Experts of a small language model.
Training: a variant of SOAP for the experts, 1157M tokens, 8828 steps.
Below are experts of layer 5 (counted from 0) of a mixture-of-experts language model. Rows are named router (the router's row for the expert), gate (a neuron's input weights, with its number), up (a neuron's input weights, with its number), down (a neuron's output weights, with its number) and show model dimensions 224-255. Each number is 50 + 15 x the weight over its row's rms, rounded and kept within 0 to 99.
Before each expert's rows: "gets" lists some tokens that make up at least twice as much of what it gets as of all text. This comes from a sample of Wikipedia text that the model never trained on. Tokens count by the router's weight.

# expert 12
gets: "d", " Sh", " sh", " se", " comm", " Bl"
router:56 59 45 44 47 59 34 39 55 33 53 46 51 62 75 63 32 53 67 54 35 49 38 69 53 51 61 45 66 65 22 26
gate0:37 54 52 33 33 43 58 62 30 56 32 66 39 64 48 36 53 52 61 46 50 46 57 43 29 40 57 75 67 55 51 48
up0:44 42 60 55 63 43 68 71 41 58 49 58 19 99 23 45 58 52 57 52 46 61 28 52 67 64 27 43 58 62 62 63
down0:60 32 23 67 59 51 39 64 53 37 54 51 36 54 82 57 38 60 51 70 65 39 49 52 58 60 63 51 66 64 59 33
gate1:54 56 46 52 46 52 53 66 15 48 61 65 33 46 58 43 57 68 48 52 42 51 52 53 38 56 70 66 50 39 69 64
up1:48 39 53 40 36 14 66 66 75 52 72 40 69 37 44 58 53 43 47 33 37 45 42 53 57 38 37 63 20 44 46 41
down1:64 64 56 29 64 43 12 29 72 54 55 63 59 27 42 58 64 13 44 35 28 54 50 52 64 40 68 54 58 37 34 84
gate2:49 33 59 56 55 73 53 47 53 19 59 38 72 34 29 26 43 64 35 47 22 43 60 45 49 66 40 48 35 59 78 58
up2:63 61 44 60 64 44 62 28 69 42 81 59 51 20 45 40 64 48 44 55 31 46 70 34 38 52 69 53 21 35 71 39
down2:74 42 68 55 53 37 63 62 80 43 78 39 54 45 32 42 58 55 60 31 57 55 30 32 58 40 57 36 30 63 50 82
gate3:58 47 55 49 34 68 39 52 20 60 46 64 40 61 47 53 67 39 45 71 41 30 32 36 50 56 48 43 47 47 53 44
up3:41 41 44 47 45 46 95 42 45 51 47 45 51 42 48 68 53 34 55 42 38 55 74 44 38 51 54 55 48 53 60 64
down3:37 55 36 67 37 55 57 60 34 40 65 67 19 71 36 54 44 33 60 47 53 47 54 29 31 55 66 43 71 75 64 19
gate4:48 74 59 54 49 40 47 64 44 41 38 76 78 35 44 35 42 30 71 66 57 79 55 82 54 38 37 48 52 47 78 67
up4:71 71 58 49 68 25 61 53 45 66 47 54 43 36 43 73 41 83 26 46 59 58 53 43 51 47 24 38 57 68 60 34
down4:50 54 51 58 39 56 23 50 14 71 38 58 24 40 64 50 61 24 61 25 48 55 31 89 49 68 31 50 24 56 52 49
gate5:69 55 54 38 36 58 71 58 13 60 50 19 46 74 49 29 58 30 66 15 51 42 44 51 54 52 64 38 59 80 46 43
up5:41 42 69 93 45 48 52 22 52 64 25 40 44 35 89 31 69 22 31 64 50 42 68 31 55 55 31 31 53 61 65 41
down5:48 53 58 40 47 36 48 28 35 58 59 67 47 48 38 36 84 52 35 53 53 56 49 56 50 60 59 60 58 59 46 51
gate6:52 54 22 63 22 55 63 63 30 43 43 44 39 58 35 53 80 48 42 41 34 42 69 54 49 43 51 39 20 47 38 31
up6:46 76 46 36 43 56 30 87 34 52 43 50 59 57 30 78 60 33 39 60 59 61 41 30 45 61 42 23 23 54 49 53
down6:68 31 48 72 55 76 48 64 53 55 44 77 78 62 66 38 32 41 41 38 54 77 56 44 69 43 44 40 30 36 34 26
gate7:71 63 59 35 33 50 46 46 68 45 63 33 59 48 66 38 26 70 43 57 49 71 35 53 48 11 46 52 24 38 60 43
up7:49 30 70 67 40 55 73 59 62 63 80 74 69 38 58 37 69 59 76 65 76 62 66 47 22 56 45 57 54 77 64 44
down7:51 33 29 83 65 45 50 59 69 56 44 47 45 35 52 56 49 38 43 40 41 46 52 32 60 61 43 32 70 43 45 53
gate8:42 26 52 49 43 50 61 72 44 56 44 28 43 55 49 51 67 51 54 77 47 18 51 55 66 28 56 49 41 58 69 27
up8:19 22 34 51 49 91 48 57 68 58 45 58 48 38 52 69 73 54 68 35 40 52 56 44 48 60 79 47 43 30 72 49
down8:66 33 48 65 66 43 74 37 88 38 54 36 44 40 49 73 50 51 87 50 39 69 76 53 43 72 38 38 35 28 38 45
gate9:68 56 44 36 32 47 40 70 77 45 59 58 64 50 36 48 54 65 46 32 31 44 32 62 48 72 32 74 48 44 61 47
up9:50 35 42 56 56 58 32 75 62 43 47 95 43 42 51 60 60 40 75 66 59 61 33 52 42 64 73 37 87 30 54 41
down9:30 52 33 55 40 41 64 41 23 63 26 71 39 58 33 51 53 53 50 33 53 61 54 69 58 34 47 50 41 51 31 80
gate10:39 66 49 57 65 57 49 36 18 33 47 60 53 56 21 42 53 53 34 61 49 72 54 54 34 36 43 39 69 56 51 54
up10:47 37 49 57 67 78 30 17 49 54 15 56 66 63 56 31 50 60 32 46 86 65 57 24 51 71 41 46 35 63 53 84
down10:53 64 43 53 57 37 40 68 58 72 60 35 43 35 34 31 63 70 74 56 61 41 52 59 31 55 51 77 31 42 53 46
gate11:47 63 79 67 33 55 27 60 65 42 41 63 72 58 72 29 52 58 40 49 44 61 48 46 68 28 51 48 78 71 48 65
up11:57 58 33 57 39 52 47 42 23 69 57 67 35 31 58 41 47 63 48 48 84 32 44 71 41 52 44 71 52 16 41 34
down11:40 38 40 45 65 72 62 49 36 11 48 40 69 22 32 30 21 52 54 54 64 41 27 66 42 57 76 24 29 56 41 65
gate12:53 33 58 39 56 50 62 46 46 46 27 69 67 50 40 54 57 56 34 41 56 56 51 57 44 41 54 76 61 53 70 50
up12:58 12 64 49 75 41 52 64 60 57 53 65 55 22 37 49 59 68 46 68 66 40 59 36 53 76 52 67 35 54 50 50
down12:67 32 70 18 29 62 57 54 68 86 74 44 58 46 69 27 49 42 48 49 56 43 27 50 60 69 47 70 38 55 75 49
gate13:73 59 43 47 47 48 43 59 19 25 53 50 64 44 81 46 65 73 47 42 50 44 67 33 69 40 57 61 66 79 31 42
up13:42 58 40 52 50 51 66 66 66 78 90 59 58 72 54 56 43 15 73 52 40 50 55 56 46 62 39 63 43 34 80 23
down13:48 24 60 48 42 29 11 51 47 25 63 45 55 26 53 79 39 21 29 51 44 51 49 67 64 50 49 64 65 51 63 44
gate14:40 59 64 61 55 74 55 36 30 67 39 46 53 45 43 57 81 59 76 38 63 50 60 69 43 69 18 35 55 49 34 64
up14:40 56 41 34 51 44 42 61 53 69 30 61 64 32 64 46 66 60 72 25 45 47 43 39 71 45 31 55 66 31 66 50
down14:61 43 45 59 23 69 54 58 55 59 44 33 58 58 48 41 67 56 25 70 25 63 59 48 56 63 93 62 76 72 57 52
gate15:58 19 42 50 53 23 68 39 70 79 81 45 46 09 76 47 45 71 28 62 50 65 42 62 34 57 35 51 65 60 58 64
up15:84 52 61 60 68 59 27 63 76 52 49 58 72 36 53 36 61 55 63 45 59 34 63 40 46 35 43 78 81 60 56 66
down15:43 57 37 24 66 42 56 49 80 54 28 56 43 62 56 43 65 48 47 65 65 56 59 53 57 54 48 52 51 47 46 63
gate16:55 76 46 30 38 54 49 51 27 54 63 29 68 62 42 53 73 66 80 84 70 61 33 48 49 48 40 78 43 58 63 45
up16:44 35 32 59 71 43 66 47 72 44 70 25 50 53 44 36 41 74 56 43 51 49 60 31 37 43 75 64 58 62 57 24
down16:53 68 49 62 68 53 39 58 93 68 38 43 48 32 36 24 52 38 51 41 48 43 30 50 26 07 32 44 58 89 71 48
gate17:85 40 00 51 59 35 68 62 31 23 46 64 56 32 60 67 49 71 76 40 60 19 39 65 61 53 55 47 51 70 49 49
up17:44 37 55 51 43 50 42 71 34 64 29 66 83 49 61 45 58 32 61 54 31 53 39 65 37 65 87 51 50 67 29 59
down17:64 51 59 62 66 50 56 52 26 55 36 31 56 47 47 55 46 49 63 42 40 55 52 34 46 44 26 48 53 64 48 70
gate18:48 30 49 47 64 39 71 66 38 37 59 61 46 34 51 64 34 72 60 33 50 09 49 54 42 53 94 54 45 56 52 44
up18:51 42 40 45 62 59 57 46 47 50 92 64 50 72 58 42 51 58 55 57 43 89 69 54 31 26 45 48 30 66 38 43
down18:45 40 46 57 48 45 85 39 41 74 45 56 41 44 44 57 33 37 58 47 57 31 55 39 36 26 30 62 47 52 52 60
gate19:40 64 46 35 63 84 38 73 22 49 59 58 56 35 30 59 65 36 60 30 53 48 36 54 44 49 24 74 42 55 87 40
up19:29 65 52 27 47 99 53 31 65 41 45 44 27 61 30 61 87 65 62 49 55 40 54 45 67 29 18 41 34 54 51 53
down19:53 33 60 57 12 62 55 65 85 39 31 50 60 23 71 37 51 30 50 42 54 33 64 54 72 47 51 47 40 56 50 48
gate20:53 36 42 67 43 61 49 50 39 55 31 41 66 82 92 71 41 43 79 64 40 46 62 62 59 30 51 43 38 45 57 24
up20:40 34 42 56 56 39 53 47 68 48 39 33 35 69 71 19 62 29 40 41 30 50 56 67 49 48 47 61 50 42 64 29
down20:57 59 46 41 32 61 52 54 99 40 63 41 40 45 87 57 68 61 51 36 76 27 35 31 50 81 32 60 33 36 38 36
gate21:57 53 32 54 63 49 54 64 50 59 78 35 37 43 63 32 51 53 89 22 59 41 40 28 51 65 83 62 33 58 50 86
up21:65 66 31 54 48 45 43 41 47 31 64 54 47 35 54 32 39 44 57 52 78 44 59 44 51 79 80 40 63 46 57 53
down21:37 85 60 07 38 67 53 44 39 65 46 46 75 66 29 66 55 70 31 35 13 41 74 45 55 31 59 40 60 52 52 55
gate22:83 42 47 44 34 34 60 53 55 36 71 46 64 39 56 40 67 45 49 53 44 50 54 41 67 52 45 66 51 58 60 57
up22:61 64 23 28 56 70 51 62 46 45 59 60 32 44 72 61 55 78 70 63 59 57 58 54 28 38 62 38 65 58 62 83
down22:46 69 74 23 62 50 67 64 84 50 50 57 37 59 41 53 65 39 38 41 53 42 37 64 31 58 37 45 65 34 76 32
gate23:56 60 83 47 57 41 35 87 55 44 60 42 61 49 69 65 57 42 50 34 59 50 71 82 25 49 70 50 49 54 70 32
up23:53 60 48 29 50 38 39 54 34 58 49 67 38 65 47 27 42 51 36 49 49 28 37 26 28 43 20 51 71 64 66 63
down23:53 82 44 70 66 63 41 63 53 61 57 48 63 25 75 45 46 53 58 60 71 61 58 46 48 48 40 77 61 82 37 48
gate24:58 47 54 52 10 49 48 53 46 54 44 31 54 23 54 64 29 59 42 11 50 45 53 57 54 48 53 66 58 52 66 60
up24:39 57 29 36 45 79 46 50 68 36 42 60 68 47 39 54 47 25 54 31 46 59 25 28 74 51 68 12 57 55 40 35
down24:25 51 50 59 57 50 57 27 60 44 48 45 40 70 41 64 65 42 63 62 67 57 43 47 44 68 42 62 81 64 28 63
gate25:60 52 32 53 46 41 51 55 54 36 58 50 53 25 45 36 54 47 36 66 86 57 60 46 63 45 26 68 39 34 64 62
up25:46 75 24 54 84 16 55 54 19 21 62 63 55 45 59 53 36 66 62 46 42 57 69 49 69 39 29 58 55 43 27 22
down25:46 67 57 64 22 61 67 34 43 26 66 78 48 52 24 56 38 54 57 45 49 63 45 77 33 76 36 41 43 24 25 63
gate26:62 70 75 60 58 60 54 54 36 45 40 71 54 64 46 76 92 36 56 56 72 51 48 64 40 45 62 59 36 81 49 62
up26:44 73 47 56 66 29 43 57 67 58 48 55 56 41 49 74 81 58 28 44 41 30 20 79 56 44 33 62 35 65 72 62
down26:42 50 43 69 59 28 39 29 61 90 51 33 48 66 28 41 64 54 09 47 55 68 51 55 57 41 63 58 40 43 64 38
gate27:68 54 57 55 27 69 79 71 28 17 55 39 43 34 64 57 17 39 51 63 43 67 54 43 71 64 47 77 36 22 70 46
up27:54 33 45 46 39 45 77 44 32 68 68 44 58 52 57 62 47 56 52 54 35 44 61 42 51 55 52 49 31 29 49 50
down27:37 48 39 39 60 40 67 59 63 60 71 43 69 35 37 76 54 55 57 39 74 51 42 38 53 58 72 58 60 54 42 72
gate28:51 71 33 25 38 00 39 62 82 48 52 60 42 48 54 20 58 51 35 62 50 43 48 26 70 65 31 31 30 44 53 40
up28:39 30 68 37 18 20 52 59 73 44 57 51 51 39 66 23 68 41 51 72 54 44 42 31 71 60 31 33 48 53 44 55
down28:51 57 35 58 52 15 51 34 91 54 45 41 50 36 54 47 41 51 36 58 57 55 46 65 50 79 41 47 37 30 34 55
gate29:48 54 59 56 43 56 61 42 47 26 55 60 59 24 63 66 43 47 43 42 52 67 56 33 46 40 52 38 43 55 54 35
up29:41 51 52 39 63 63 40 53 48 59 51 34 37 84 46 53 24 49 28 53 52 45 62 50 65 71 54 34 63 31 44 40
down29:49 43 56 50 49 61 34 38 81 59 43 70 81 26 54 36 34 82 25 56 43 56 58 39 49 48 28 58 54 70 41 61
gate30:27 45 78 58 49 30 32 57 68 57 50 60 64 48 31 57 53 51 32 41 67 64 50 52 51 33 59 53 40 49 49 52
up30:29 41 30 58 42 44 67 41 68 50 61 55 50 61 50 66 46 49 29 53 66 53 59 22 66 48 57 60 49 50 71 61
down30:61 38 62 29 53 89 73 65 63 50 50 40 70 51 78 28 77 69 57 52 61 41 28 36 66 53 65 62 38 52 59 20
gate31:78 43 46 35 56 51 45 39 52 27 45 30 65 88 13 52 72 50 36 66 56 24 54 57 48 34 46 48 32 51 57 75
up31:53 31 34 55 45 44 54 49 87 24 54 11 74 64 57 34 49 80 47 67 68 51 76 58 75 55 18 29 35 31 55 50
down31:66 07 53 48 79 61 32 32 84 28 28 56 43 50 35 60 87 54 47 29 62 33 67 56 59 68 56 71 59 46 33 78
gate32:76 49 53 41 45 62 37 64 17 31 74 98 41 62 61 43 38 49 44 56 33 48 26 67 45 49 62 72 84 61 33 36
up32:24 26 44 49 75 73 58 38 82 52 68 60 33 32 55 75 52 38 92 63 50 64 39 55 62 68 40 64 76 41 41 57
down32:60 35 40 51 45 62 62 47 68 36 69 53 56 59 73 68 55 62 52 42 68 57 50 24 66 42 57 52 72 26 56 62
gate33:54 26 65 63 31 54 62 69 50 38 41 41 64 66 54 35 55 33 37 50 55 60 25 53 32 73 51 49 89 70 32 59
up33:66 66 78 41 67 83 42 51 78 39 36 51 42 63 44 30 44 34 69 54 20 54 18 10 61 83 36 58 42 55 38 32
down33:32 51 38 45 76 40 69 42 99 59 52 60 37 48 49 55 46 82 33 55 81 44 27 41 41 55 63 57 38 40 22 26
gate34:58 64 64 52 43 56 55 75 44 50 53 82 56 70 47 25 57 56 51 50 42 54 46 57 50 36 37 58 46 68 32 58
up34:37 48 27 32 55 47 32 75 58 31 37 16 56 64 45 88 48 49 33 70 58 31 43 35 23 73 29 88 52 52 28 72
down34:19 24 52 39 66 61 35 29 63 69 27 60 57 22 85 47 46 44 55 67 39 43 89 41 22 16 38 66 69 42 29 80
gate35:45 46 42 55 65 56 63 65 39 64 34 53 68 63 49 62 44 38 61 48 49 51 57 46 63 65 38 56 51 46 50 34
up35:25 49 53 46 43 64 36 61 59 56 35 44 69 31 33 41 81 44 31 40 62 22 64 41 41 61 34 75 59 53 45 41
down35:67 50 41 63 51 47 38 38 32 34 66 65 72 68 47 48 64 32 23 54 74 20 52 67 48 61 39 68 38 49 40 57
gate36:77 72 50 32 52 59 45 55 49 45 83 47 38 25 49 72 52 44 44 65 57 65 68 65 33 71 66 50 37 52 37 51
up36:76 57 66 73 49 47 40 70 63 52 48 46 71 71 60 32 58 74 68 49 50 72 54 48 51 56 46 23 38 51 44 45
down36:73 55 52 42 30 68 48 50 86 51 18 45 57 44 71 50 53 51 49 55 49 60 44 68 47 26 61 54 50 65 55 50
gate37:63 56 52 41 64 70 54 57 29 60 54 51 19 47 42 49 60 59 40 45 55 25 61 37 28 46 35 64 50 48 47 54
up37:48 53 43 36 51 51 29 60 67 30 36 17 56 49 28 66 43 27 49 57 49 58 53 82 69 47 71 72 58 61 68 69
down37:47 31 51 41 46 51 73 23 31 46 44 53 66 33 65 47 47 42 63 64 48 44 52 39 46 26 62 57 00 72 52 73
gate38:53 50 60 27 61 60 24 82 37 60 27 79 49 59 62 68 64 56 52 38 17 53 48 56 60 35 49 64 41 39 47 41
up38:62 61 20 49 38 37 58 37 79 58 62 43 32 39 44 50 76 27 73 60 47 55 30 31 43 56 54 34 57 55 35 60
down38:51 24 42 64 62 67 54 68 12 48 49 52 62 40 51 51 64 45 61 64 76 50 59 41 62 37 54 37 44 72 41 54
gate39:18 54 53 50 50 25 39 55 41 69 57 53 53 62 38 51 40 47 50 72 61 60 84 74 49 59 57 37 23 55 23 61
up39:43 54 54 37 55 46 59 50 75 49 46 47 82 65 39 51 38 35 47 44 42 60 58 61 80 42 30 67 33 81 74 31
down39:36 55 67 20 52 72 47 56 77 41 70 42 49 55 51 64 44 57 34 46 38 56 45 78 67 67 46 59 60 54 43 25
gate40:29 43 50 48 39 66 55 56 55 44 63 41 22 32 39 54 74 58 72 56 54 43 31 16 60 80 32 50 42 26 54 48
up40:52 70 34 67 44 88 45 62 44 46 54 32 27 13 44 52 38 49 73 50 37 49 60 40 56 62 64 64 77 68 46 53
down40:48 61 58 64 55 44 59 49 57 45 67 31 54 63 51 35 59 34 51 36 48 38 44 26 74 71 53 29 27 53 50 32
gate41:54 58 16 40 45 38 61 49 22 43 62 51 53 50 40 45 45 55 55 50 64 39 50 69 67 40 54 58 50 65 64 28
up41:54 20 34 66 57 49 69 58 60 45 54 79 61 41 58 49 59 28 41 55 22 31 24 69 51 60 54 54 58 46 56 62
down41:63 30 39 67 69 72 80 31 86 25 38 71 97 54 70 34 48 39 65 60 50 48 46 52 40 75 34 54 47 65 40 56
gate42:61 34 43 46 59 37 75 47 26 46 43 55 49 44 40 49 49 54 42 65 48 46 28 68 55 17 40 37 89 78 58 56
up42:79 28 49 48 30 34 17 35 36 57 44 30 37 62 28 29 34 50 58 62 44 58 53 51 49 51 43 53 33 53 51 35
down42:63 55 56 38 48 36 40 44 35 59 58 42 49 64 14 50 44 51 22 42 49 31 59 55 28 85 55 48 50 43 51 48
gate43:39 51 47 47 43 56 50 27 41 34 62 79 32 49 40 43 63 53 54 47 62 53 58 32 43 85 31 59 49 68 76 63
up43:48 54 28 67 64 63 59 50 79 37 45 58 34 42 60 44 56 44 43 43 49 40 32 52 50 61 40 53 68 49 52 58
down43:50 57 59 45 70 35 23 28 49 54 61 71 49 46 35 25 44 54 30 55 39 30 53 37 42 47 42 35 71 64 55 58
gate44:66 33 55 64 46 54 39 74 48 40 80 52 29 54 45 41 54 34 77 49 38 68 41 68 51 62 55 28 49 78 82 66
up44:59 56 43 61 48 44 40 58 62 37 58 69 63 55 46 35 66 40 52 83 43 65 41 66 26 62 41 33 36 54 51 74
down44:54 50 30 61 42 47 37 41 53 49 61 45 60 66 51 63 61 32 72 30 63 56 43 62 44 43 60 14 33 65 52 22
gate45:35 51 28 35 39 43 44 25 24 67 44 66 48 48 41 52 56 57 58 27 35 20 48 58 53 20 52 49 47 50 68 40
up45:25 52 42 18 71 51 53 54 57 34 28 60 81 64 10 38 65 52 44 65 39 58 29 60 51 56 24 47 20 43 20 54
down45:74 61 61 72 48 29 38 69 07 43 35 49 31 65 43 29 64 89 31 39 59 75 59 44 32 57 69 29 33 40 29 30
gate46:48 65 62 13 53 35 39 61 35 52 43 35 31 60 69 53 55 55 37 63 66 38 51 67 42 60 56 35 58 34 61 58
up46:52 68 58 60 57 18 74 62 50 45 36 41 28 67 52 78 52 35 49 31 50 57 72 30 54 57 67 62 68 69 67 58
down46:55 54 30 42 45 76 73 79 66 41 34 38 49 56 49 41 50 50 34 69 26 63 60 71 63 47 66 31 67 40 46 55
gate47:68 38 47 60 56 63 62 32 36 67 40 57 34 46 54 50 78 66 66 48 48 54 44 53 28 55 63 46 46 58 51 48
up47:54 47 64 51 41 49 40 75 45 56 63 61 43 65 51 38 53 59 52 65 44 71 58 66 39 50 32 47 21 62 63 16
down47:56 50 59 52 35 55 27 44 70 31 22 52 34 53 46 44 36 87 67 62 26 21 45 45 58 64 46 54 73 43 66 50
gate48:54 54 46 54 52 41 38 55 37 27 65 49 49 58 37 34 41 38 48 44 69 63 62 44 58 49 48 89 53 57 81 20
up48:64 52 76 32 47 47 31 41 53 62 60 49 51 24 29 59 69 31 58 62 80 48 72 52 17 38 40 44 78 54 50 55
down48:52 57 47 51 16 49 64 44 59 75 43 46 32 74 38 65 24 62 55 53 41 46 50 92 53 64 65 35 57 67 63 59
gate49:48 68 14 46 50 78 35 45 34 31 64 49 58 60 42 37 44 13 69 51 27 68 50 61 39 75 52 64 65 43 38 38
up49:80 57 54 35 72 17 42 49 64 36 60 66 78 35 47 66 34 56 58 46 42 60 64 53 61 53 45 80 53 37 45 76
down49:52 34 33 67 71 42 81 27 62 51 51 75 59 28 46 65 45 48 60 50 29 19 39 39 55 16 34 72 76 51 54 42
gate50:47 65 52 65 32 68 39 67 42 31 79 50 38 25 45 69 19 76 19 58 59 55 42 46 23 63 40 48 39 46 28 80
up50:21 23 63 51 54 11 80 40 59 60 27 43 69 43 81 44 45 54 44 95 62 49 53 45 76 58 61 67 31 37 35 38
down50:41 34 49 37 27 77 47 23 22 35 34 38 67 55 53 66 30 52 64 56 53 34 47 81 50 28 35 51 36 57 43 74
gate51:19 33 46 52 34 33 59 62 51 65 46 31 54 57 60 42 20 47 60 61 53 29 51 45 36 43 60 64 67 67 56 45
up51:18 59 49 35 62 34 32 55 54 35 48 45 55 67 56 23 64 39 70 41 85 55 59 55 73 47 56 54 49 77 36 33
down51:73 66 74 72 51 55 47 55 60 46 43 35 41 69 05 45 55 65 45 63 48 45 41 69 49 66 32 55 59 71 47 65
gate52:70 47 28 46 70 62 34 46 45 47 37 58 53 43 39 57 55 33 66 54 52 51 53 28 91 41 54 52 41 62 41 61
up52:50 63 35 49 43 43 64 55 24 45 37 50 30 54 74 52 30 66 69 64 44 39 37 51 48 48 50 13 67 28 51 48
down52:57 32 62 56 62 69 35 48 22 47 42 41 55 44 38 62 37 47 80 10 55 71 25 49 46 52 48 53 22 64 34 57
gate53:39 71 50 55 54 49 65 41 20 43 52 30 52 60 60 16 46 59 75 33 40 68 43 22 32 46 42 37 65 66 62 52
up53:32 72 53 36 35 57 63 55 42 51 55 49 39 37 55 49 67 41 69 49 34 34 51 26 63 60 29 37 70 30 31 51
down53:47 68 74 40 72 81 61 51 99 51 47 61 51 33 52 60 42 51 34 43 32 43 41 39 46 63 40 46 73 46 39 58
gate54:42 23 48 24 41 68 68 36 28 63 59 61 72 22 44 50 24 22 58 49 44 36 34 35 39 60 30 64 41 81 65 53
up54:32 52 91 26 45 44 84 47 06 61 46 64 35 54 69 57 50 28 52 27 54 49 35 50 59 56 51 57 23 65 49 46
down54:33 31 49 25 52 54 55 35 39 47 42 47 91 46 55 67 49 55 24 44 53 57 45 60 52 57 53 58 64 53 41 56
gate55:44 37 34 33 43 62 38 49 77 35 70 61 51 40 81 43 47 33 51 39 58 28 77 33 58 61 37 54 72 57 72 60
up55:31 34 36 80 46 53 41 47 69 44 38 58 55 53 44 30 63 70 70 10 56 82 56 51 46 61 47 57 44 63 64 20
down55:66 58 49 57 45 57 76 50 47 29 46 33 71 60 69 71 44 75 60 60 59 45 59 63 68 37 50 52 68 31 34 62
gate56:70 51 41 66 57 59 48 57 33 15 60 21 65 43 56 22 76 51 43 41 61 53 54 42 54 71 43 39 91 26 47 37
up56:39 63 21 23 44 41 47 42 42 56 48 72 57 55 51 52 49 62 58 16 61 39 54 51 54 73 05 53 75 66 51 45
down56:40 38 59 61 35 56 45 48 34 40 37 40 34 31 56 63 01 79 51 54 70 39 64 57 46 67 32 51 61 48 60 41
gate57:69 46 60 48 60 77 57 13 04 74 39 42 40 00 52 39 56 55 66 38 81 37 32 65 66 38 33 27 41 66 43 73
up57:53 44 53 50 43 52 61 67 28 42 49 44 78 65 11 48 44 65 47 60 29 47 68 62 45 41 70 61 69 48 39 51
down57:45 43 63 59 59 43 48 66 15 30 56 69 51 52 47 57 38 40 48 24 42 46 54 56 26 52 53 32 27 43 60 43
gate58:65 18 51 70 41 50 52 45 34 60 46 43 76 63 58 43 54 34 61 52 35 41 41 67 34 48 75 56 74 72 52 41
up58:38 64 74 45 50 27 53 31 33 69 56 44 31 14 40 74 62 25 16 41 37 61 45 62 41 44 47 49 52 34 70 61
down58:41 35 43 34 36 46 38 63 18 46 44 47 44 23 29 53 37 39 46 65 86 50 39 50 49 23 32 42 40 41 68 64
gate59:33 69 42 60 54 43 69 65 37 38 40 39 60 52 61 49 18 32 69 21 51 78 41 54 50 56 32 26 25 55 38 63
up59:35 23 76 76 63 33 30 48 31 72 39 57 74 45 63 29 40 59 45 08 22 41 36 65 54 60 51 22 54 69 60 50
down59:67 56 29 35 42 53 64 67 75 51 64 64 22 39 44 52 62 48 51 32 55 52 54 48 64 37 59 41 33 70 38 23
gate60:56 67 38 59 78 60 61 36 36 35 59 37 59 27 33 62 84 75 61 52 44 68 65 75 43 30 54 84 50 36 56 65
up60:60 40 61 45 52 26 55 60 74 45 13 25 52 30 67 33 25 52 36 27 60 46 53 33 34 55 46 46 69 43 68 75
down60:92 51 57 57 46 38 49 20 71 39 67 30 48 48 63 47 29 52 24 46 48 26 72 63 59 57 23 63 53 53 46 26
gate61:22 47 60 54 71 32 56 53 15 55 60 74 50 54 60 87 52 47 50 55 44 52 43 45 87 29 56 63 47 33 43 35
up61:66 23 48 51 40 37 36 63 70 60 55 48 51 61 76 51 55 61 47 54 55 40 42 64 66 54 52 16 56 55 26 12
down61:31 59 41 73 64 54 47 46 99 45 50 49 74 34 47 65 58 66 36 52 19 44 51 67 49 34 64 25 37 39 33 32
gate62:33 39 32 79 34 38 89 45 37 54 58 52 54 48 52 31 58 76 34 33 45 31 29 60 32 61 54 50 41 50 40 35
up62:63 51 57 47 42 55 79 46 36 37 39 63 34 59 60 75 43 60 64 40 47 21 26 69 54 50 70 57 45 37 63 67
down62:29 41 68 62 62 73 57 70 71 66 54 62 34 25 43 58 52 41 28 67 47 59 52 42 43 43 23 44 42 43 46 59
gate63:66 60 54 25 48 59 24 73 41 48 64 47 70 64 67 30 56 33 49 62 58 41 26 61 58 15 53 68 50 55 24 22
up63:44 65 66 42 55 31 52 45 52 41 38 43 51 69 68 37 57 58 88 33 28 56 45 57 36 59 36 47 74 57 69 29
down63:55 72 62 71 44 74 36 63 38 39 28 36 31 59 60 44 73 61 47 51 60 60 69 54 37 56 56 36 55 10 64 45
gate64:60 35 48 46 43 57 35 48 41 27 42 42 45 38 58 44 43 36 55 29 63 52 55 50 48 66 61 40 71 35 39 83
up64:86 60 61 39 42 74 59 73 54 74 51 50 44 87 48 56 67 62 73 63 49 32 27 76 62 43 60 44 27 49 55 52
down64:55 52 68 57 38 40 30 59 45 54 71 49 39 55 44 41 41 78 46 53 38 49 45 45 43 72 47 62 47 52 61 31
gate65:52 59 65 42 47 52 26 76 20 50 76 46 63 73 54 35 64 50 61 66 48 78 37 50 57 50 63 48 53 37 27 81
up65:42 57 59 62 28 68 90 55 50 05 56 71 67 54 55 47 41 24 19 62 52 34 27 50 24 65 57 50 48 41 81 35
down65:51 54 90 56 48 56 41 35 63 42 57 44 30 54 47 42 39 66 30 68 66 20 44 61 73 50 52 41 28 29 48 57
gate66:32 40 33 41 42 63 58 32 55 36 61 36 47 32 77 34 48 59 19 48 31 58 30 48 71 30 55 50 72 49 51 54
up66:57 20 51 65 31 34 52 34 45 73 60 40 45 27 46 71 59 53 29 66 58 55 42 27 47 49 63 24 37 63 45 61
down66:38 69 77 32 17 51 15 62 59 53 29 69 54 47 71 67 73 35 31 56 61 44 42 48 66 50 53 33 48 33 36 61
gate67:25 69 41 43 77 42 45 60 32 56 42 23 20 41 21 43 36 36 68 80 66 47 50 40 29 44 37 54 52 47 68 44
up67:57 83 43 17 63 72 81 49 72 47 75 47 42 36 86 26 53 59 64 70 60 38 38 69 55 77 48 33 57 59 20 56
down67:37 66 69 61 53 58 45 48 44 74 48 22 37 53 98 45 40 65 65 17 56 60 67 45 42 42 25 67 60 37 49 39